From a checkpoint of a small mixture-of-experts model trained on Wikipedia.
Size: 9 layers, width 512, vocabulary 4320.
Experts: 96 SwiGLU neurons an expert, 6 picks a token, a shared expert of 128 neurons.
Training: a variant of Muon for the experts, 517M tokens, 3942 steps.
Below are experts of layer 2 (counted from 0) of a mixture-of-experts language model. Rows are named router (the router's row for the expert), down (a neuron's output weights, with its number) and show model dimensions 128-255. Each number is 128 + 32 x the weight over its row's rms, rounded and kept within 0 to 255. Numbers have three digits each.
After each expert's rows: a language model's description of what the expert responds to. This comes from a sample of Wikipedia text that the model never trained on.

# expert 25
router:177148118153077144089103105152109105106153157092149202134103137063101109123129138137099114150136120138131090131150072163127125176130126115112128152151093059100120099152102109151080123161136084090204176152096129101155108131069125131084154113184156130159076094094072072145125073079143154130137082150131182089125144175169163116169094102140099141114166157168182163109168085118134137144190
down0:123090188115144148150193169168138154132129139111124100158100163104128142154101147176099102136153112119103073118128136088096123099064132125115189136172074125112119180149120204131094174171118093122163142130134117140159205146123126171120069166103105103179083108061083121153136157111190166135120126177143095118162190123095046082149089086161144118132143116147168146085145123134153209151109
down1:110120139132118058142139109121155073096102101128132165164173138123188126111121102115132138164152133142111103124107083172201123064158156126173100175103121116136082179181099101141138132175107087159147116154180166135104124098142162095102148192148121163063105092127101147114128142205147107136174153135107087180153170135167066080142154122099150079118079147110155174127135145088103132104096
down2:114132108122111110134122110126144164110080109118155090084127101172134155125064114194123075064145130088087075105152146070096180064161103115120077109152105086126118149136151110127129150128153155085186137171154123103101159084180099192125119128083077140091180150154117130122155082101135043107167119146163139130164119131127136139069110188079103124131126127085118139188164110132184136147099
down3:211184183172144103110163108166177160165086116143120132124093111153098117177103162111116099127124173080105163146165118140143151195116145118078062133111170125128148122140105114102112101126101156161168152153109126164065103186136130192110161086099119147113070157191163131149099077115104114146136163105101116107127125134120101055097101149145137171105145255126154149116126116144127185179073
down4:111127112104126050148123122118113104101104137138169079126084146106133109090110096085153129117129141112124158155152099152127196136111072137123091130142101146067163126129161162125155016158105190113076127138178152155075154125127137112137149134115120113124111143160095101081119105115117076153154140221133137175109078194107163140149148079089121174124133074087111116139109139140177057126135
down5:120089126100111140081144106100065113141145125155153168056102182091120128137134165233117160150045138148150114135167136097126103121152181117119160157129069117109096169118076064143100196110137121152108099125102208137162147101120112109133114134169110150149131102093088074121127181131128109161145142126114087112105148079179116100144095120119111107109129122175172143220080085099142175122134
down6:133117170116119137128128116160139138125153094177150078148103162101108133108165124107104114070118103199157103169130173146126135114154158152106186157171133097093080143136149143121168141131128098097134077089153117159106137104112124135038177142131101154128171145144058108185116157117135134078114169113135076156127088180055134145197054153156126103149138138170107184167087093175115181107088
What it handles: Invisible marks after coordinate letters N/E/W before the slash, plus final word pieces in tables and sports records, like Jarret-t, Conference.

# expert 53
router:122133137136144127139079111133108109145135148185134123149227092114157138150101101164141124150142147185132190121160137150118073149104064100058118138159123133143113099171176192164170115158148159113071102141161119122148182152128179109108117154098127146134101113098118151181088065122172165152159116185084152119108150120081123112069167089174231085143149112110191112121140095124122161144088
down0:093157112134119128104156051125156121132145180162159173133205137119092139083149119122132125177118151121176139046111117177081092135139107122135103125091110143174053134106151087172146119115139127127141141099132115130137115159118107152144163115171167094166132106126201113110163138091167132159131195100205187115155160097099114098108132163138114087104159235204142060145142087203157121132116
down1:204163123138180120149114035078082174094097163162135100164115094149137137139155130137170081174077101079112143135067152107103109138098138121142182132108118105132088152115136051122110155153148093135157123076153094159133102134109143065110138172135136096121126106098097186116131091171150089080161124138165137133187117093117093099130155089087075119125087087146099136176128144151086048084139
down2:125175218099161146144144137156131157105159116112114127105128114161115176165053142093114203119163060140067147145086123131099076145059115211131093145142129139137133081118120113092065150136081216099146142147101156151135101090145127117126105079150168111106124129165224137094130164192134089102145086181130154160189164074132038094094107114132123123151082114088088153129131183124100125117171
down3:139052072104164148085126150155132114122097112139159150182141139100129125124099218159135095115173135125115116129138121115140148156101144058121125131149136137124119129163146128166099088188144104094079104123136124147133125123118174102154077104214134104134094096098152168120157054143162106133129048085106142133126140111143171110112083130108131135171114193138140125143154134122112107139069
down4:188096059187160138104139178078153162131112135195181138143145132119127171125132137147098081064149140140132083180189155088095121135153102098141074160208115150150100132139191162066125136108124111108220112127159119164156157094120126082162102142131124136122147138132098122129129112113068165125124153153110125161125135138093156163105144167143113152159092133166139159124119198122078176164128
down5:080129127084107100113141077136112093104141137140181124133140189114101117216085129146130116149146099106167134118173085148099140115067099173107148149169103153127161138133160170069092098100128116123080126069140143100160124174084160137223102166141141130161090113170061035103140097135163156094125151176123165112109107182111055145111152109137088182102136123093075122156109152137073130116084
down6:062154061116191121136108138121110173120138107132150152089143131170157081133082118130090118140094136122175188157203132132122079114118125137152199177177145128123114116147130159106158104093152061123101067132076107155150096109130143098130153092171132110140185123134158113075182102097159132086129175150152125110164143153135163112146064108093112156078099061132113093105115163118140159131174
What it handles: Final pieces of place names, taxa and long words, such as Monac-o, archipel-ago, Indian-a, Florianópol-is, carcin-oma; also small, million, York.

# expert 7
router:084171102112124130170182086086168158145162140116148122142130183132157130140123163200120119164094042093052112128094114149111129080070176096124100121138105148149105176136128172164100145160106088111126121071136148168089119114127146147131082172100139191131084148071096203158147147104093088165129149166154100089138073167098113116161106102177070108133157104116106181128105145074093154174138
down0:150200131123140086117075174098137132113117163063071093115080152128109197080150151107059081141155139166128107145130112134198145120100105114119062178103118178116086193125093209149140116108144147120153084081139133150131184137122122123116145108088142183170128153120180148119102170141109096129115105139132094117073138080152090151126121092109155132097158134111091149127151122116137120086199
down1:129084112134127125104099134169106130140114105061075156170143137167137101150136105171084169106126133171080114116167114114151127107147125096097090141123166083113152129093120162139153134116155131128132134118099130102135199162137106059226092177182134145144096083108115170139172133112110185124156106113091126061099123135140123168120170063097150111183151131082118083188125151162103173131158
down2:132133085178104088170117103136127084104082116139088141101096085104112100063186199144134184165115163142178112114090077122129106167156167091074141120123154162154134151079123128142163080125155191094116172131176102142137150146107102130155080147162129091150166119146121125156136115085122153125148125124158125085111150088108153133065185089157184062113148187103116097126099047166156179107121
down3:136169150118108107097127116237088135127107101153154169161161103045184163124162095140161054145148103164111098165158102110126090116140140143189127166138108127136118140126125187054099153118103132150087107136092140212135234179168142093118095207147108089153104116142149119106106141138113118158148155131126078109100115129120142118147119129094122132129135091132105155124067112153122159147102
down4:140151163064037103106145160129106139178106165182131145126142136126161060105194129165161106127156081117149116161154144121137145084127126132098124086135141136075175151125167149135099079169048101178130139120135107135177145147197176140121114122130156213127129152146122127124164144125188100112094097099137151157130094102195087164138128134121152192122206133165144188053140104082077102137240
down5:165121138141126125093120111108124165140108054173175159119202134072092110140126097126084135104132127131118071160142122117146131137158080139157154116078138177138152029116172057164204069148104109077114141055167139171120141154140150140100143171076099193098106131122143164138099145188149147171129133118098084109132143061123137128185114146049160154139124108102166107115181126121131168146149
down6:134101189130096098142139103114099096135043081155131128160137109125131046090210173168086171142069156157132084143144141108097141176092075127125164145086093182137133087129115126186144125098153174070126173148088074080137136194122120138122140137122079142072094107146131115156121194092083173084107129131132151113085066210139183165149148088137125071164165207112137128114182128181118122131123
What it handles: Prepositions and conjunctions after a verb or noun, mostly to (sent to, from 1782 to), also for, and, into, until.

# expert 26
router:151099127075086142143093117166139139118140133127087146072128162108120139163133149051140087123149101144088166138107152102171117136174098154085102166160127119102126141110153076173094136162084114098169113160141096112105139133136095167140074161106126106162120161083111127106176164130190123122161120123126134141104081150086128161124107133060109042111150130114120182111094089146125144138136
down0:171158110118141153132128115131128100158140140154137174092084118142118132100094161062174135131100185132174160124102128060181121144181128168147152152165131163116146129175105032112078174119142161116124151132139118183145145149122148090099170141134144108110065139151107196131121136138112169103118155146129110098118168151095155136094142107182185131104081164128047105134164139117153158120157
down1:136129105113131203108136145147083135116112120099106093113092152136103163135222163150130181199161118134146102187150151129099090122093099164136131184136113097143135119121091155098115134160136073188124136125106142115151104128158084132073121045117155146113112213141055122171186103113072116139156100150143129043094154086163117103120123154122135161088143139150130183129087123155080116076229
down2:120165120081087163138200123093143131062088137067167110081099119104135166047134167130148087112156134132118130092114140159114073111134152181148155147133140180132124141110051117064189114068137137083079156104133104164115170139108088135107162140137104112096137116146128164165056082163121061134135109135163134117122136199134089138160175111159092098130168131110119126124084115116137169179118
down3:167132084153104120100191126088119199100092156144128132136148181142191088120099173094208134165162146112134119142199108139121098082090113096102181199101109130168135097129108091100164148132111070065138179115108097083138108159119160143118143180077118105080120147109077172131126099122168162143117078158127109088135131113126169138117132204081124073112106146132088127096152157128118142125112
down4:106176103143170085168057094153112159181097129114096122150125151100084130113111141217130100100155127106145155172071161156120209117174073165117175165154120138186130085167101147114170116118152084103156126091039160135082106120110081135189171154076148144122133166169110122091114129118151128153166152166101138163144129147134082161131126108103146174178104182123119122145150086101126198147086
down5:111156146145131151087125167191071131122112140157148135099156104159086145186109127171158130092125136129121121130186107124154094132179170150098130162150122174149166097146167166126150118155168159190162110161163168119089111098146109177119095114136162167042103148093098135065145170125155116151143142133131124105140113137062082070159122125073142164093147082115144154113093042068143148133137
down6:122177123106123161132163208172156135112190159159082146123149107175080159082101105153175126119083110136150162150146100130171096123181162139072134151191162129190070119178042045132073145150083148108157140139136173087159121104105118071152116134164130091183138100158071166141113177129105124165185119088146130160129110078131140103155055108103139133113138173148103127124170097109100114111085
What it handles: Inner or ending pieces of words, mostly ic, plus in, s, ical, al, as in Cilicia, chronic, Constantinople, symphonic.

# expert 16
router:130172081109110109093106105098167092151137129111096149124104152093169049126143064179082111141178103127117121130142149137185134137107050179191077179143089142090047113100093128168146115162135131066140102159083131100112115108031139115161104092139148138115074092084089080137098126109146094119111154177079143076089138152099153132131171136142152109184145094146118148178189144173150124159121
down0:172156101148112162123152115166125136078106123112113106140132144119127117129150104147126165096110148083165132119033109098162125103097129153148115162122125071071148083140144120110089139108153185159123105152199102144138126071160112142107100172157115100155132149227124121074110113102156169163148079106082098113151099086138113147127143094165129145079061116185081141069143128156146085070106
down1:097156070127155099089136161182104157127133127118147168157149107176117141168069172121177144133141088128119148121136115071129101173188112143108104107140123121164157139133145147102092054076078013101142137099071121130098092150154136088140056061188098093097108175118108103100136097161120042100157080126112077080111105117101141127123113089072080111125124168124147117139158139129162179079149
down2:177126170142203140165140114138110105081080135140111151135102100153100139136103089076106113158139148118105141137102125115071191136152153112149130174129134165135127134140172095100126178136145147127145123165134097154119154142126189195105109157096093084098146135114185124153093065149104079085120126147128226173136108025134114140163140138138107105123155102142089189154116099092101136102141
down3:147086122097172153135160231098067160095151169091145102176154191127043097180180121170151114143181170091163150083077132033167168110135177168062090166117138153112136122215184125172173127071103118149145149116164124163137125131135157155135152147134150090150122102077200167105186134142146112123184140146091155128146156136172143129132171199147143066155136125126158105139141110154099153156122
down4:109114152135074143132111135159117152140148120094113112109149110168084136148102144132140120158176129111111133078139171130125168061166122171161143116111175146108103096138134120145094125137123183135168190099152128048113122137139090100112162141077086154100127090131088118176131148153116144202149129139188100090112114111121121122124127189107103105183100178171133144139102094083179129102140
down5:064115111089138125113107155093150121113184166144181130172118142155140072132102151154074109166087129125190101117116141058098134142114085141146105061126116101127118076095142138118163162130125136125095130127095093158141123113133140099111163083114116065140114103166148161147109109111155088135132121097096149196107140163106126184132151127098112096082170087188113132159178131149109077107055
down6:106051177136065144102139112131120105133097139189111119116122120139062096110144072142075097167089142100174051119071067115121148120178088101146132110156122035133105127126200108094119108121097199184117178130148141105151198124104146093085169142127146127103177185115106169111096148135055110181132129153120102072111104102115099094097082151175128156182158149167086160098115207127148150131067
What it handles: Middle or final word pieces such as um in platinum, io, ral, us, plus words like station, known, appear, final, album.

# expert 31
router:118145152058140092190133189175121100171096129135138122137077119100183122187151135156070127160130131112127164140131118182150085195119048135180167140106171118143053100119186099115126120129062071105073113113092108124109154108173143116149062125102134184178134114074165109112152091143120146093143118143123152127123135165114162097153128133177115142109176127137060150134120077165117129100089
down0:108123129085064161114077154120113113146142049095094154151165113115174150173107097090176119126140141145132162127143197197144144121161166113160138156173182153179170161129129114174068106112124153123111135151160070159118104089150122085091143098101135127105137124121208134138158155155086122137120123143177134123121122156163123115100107142152134124162132150083192128103099119129124132181122
down1:090150190099151143114069094118095151145156106160143114069084090151121144114131173133158127106166091136156138107144108171105092129161170068190063120133136123110117075094182113130160142164124195175087088109167164123100142117079103167163131169106157139083070157148116102117126138190105173143118126181123127130104076135121094153176125140095149151081097128098159091171173128085152109068147
down2:157101086154143082121162126157150180144120156096112027102112098097131173101105075158161087167081068088066206137103143101131146165122141136131127142136103127089089164112112126094138138135090082127117062129127115143166104139135130168099146135074097123094132148154100145100150155125102074030155183124137144142171161119150094162129082136117165149202155212167089125111130173122194147116071
down3:130144061062150073093130121056082182049108142158131184118120125052170085161174112128109160094072109088082153169158064160042176100174064123175133127114196125126114162110156091064071147122084123153095085099085140144163180170127136114129127133156139150167168117126152080140103150087109088136152146136128102133043086112123133129117105149208121151141127136117112129080075193108119154130133
down4:057111117112147138187133122124099190126127133096120168127127118135158105111074121050215141119108174118153120169066091162121087080142109103174151101199139149161108158150166172128125181149128109111164113165087088170142104132091054140148083114150163124151124095139104142100197093096129120093141139163160147129167105108089052134147120133109125137094140090132093135115140132146149126154158
down5:075170119123130130189170114168096180097084099219140149160113099105195096119152088083093146152118112134106174121112106171136109135127119163114134132154115110160161184070101077126144142130105178159175161135141168144163103178127110167085121150181120126120103141078048104137142089130062136052127169141110131100158101119133095154198108101197085125110095080154116075127070134091105098130143
down6:084111093116100138181088143119125096109092063163161084092119079082111119110139130138170101141095161156079082129127147104144067138164172112143154099071139129187158111145129178128149194174166106070122057121173182112129111087170106159096105145094142135160093088136115092098123135068146092112198148039095092129112214140089134158094188141128156164101122166109089198164114045137119111131138
What it handles: Endings like s, es, ts, ers and words like States, County, Act, Kingdom, north, south in geography and history articles.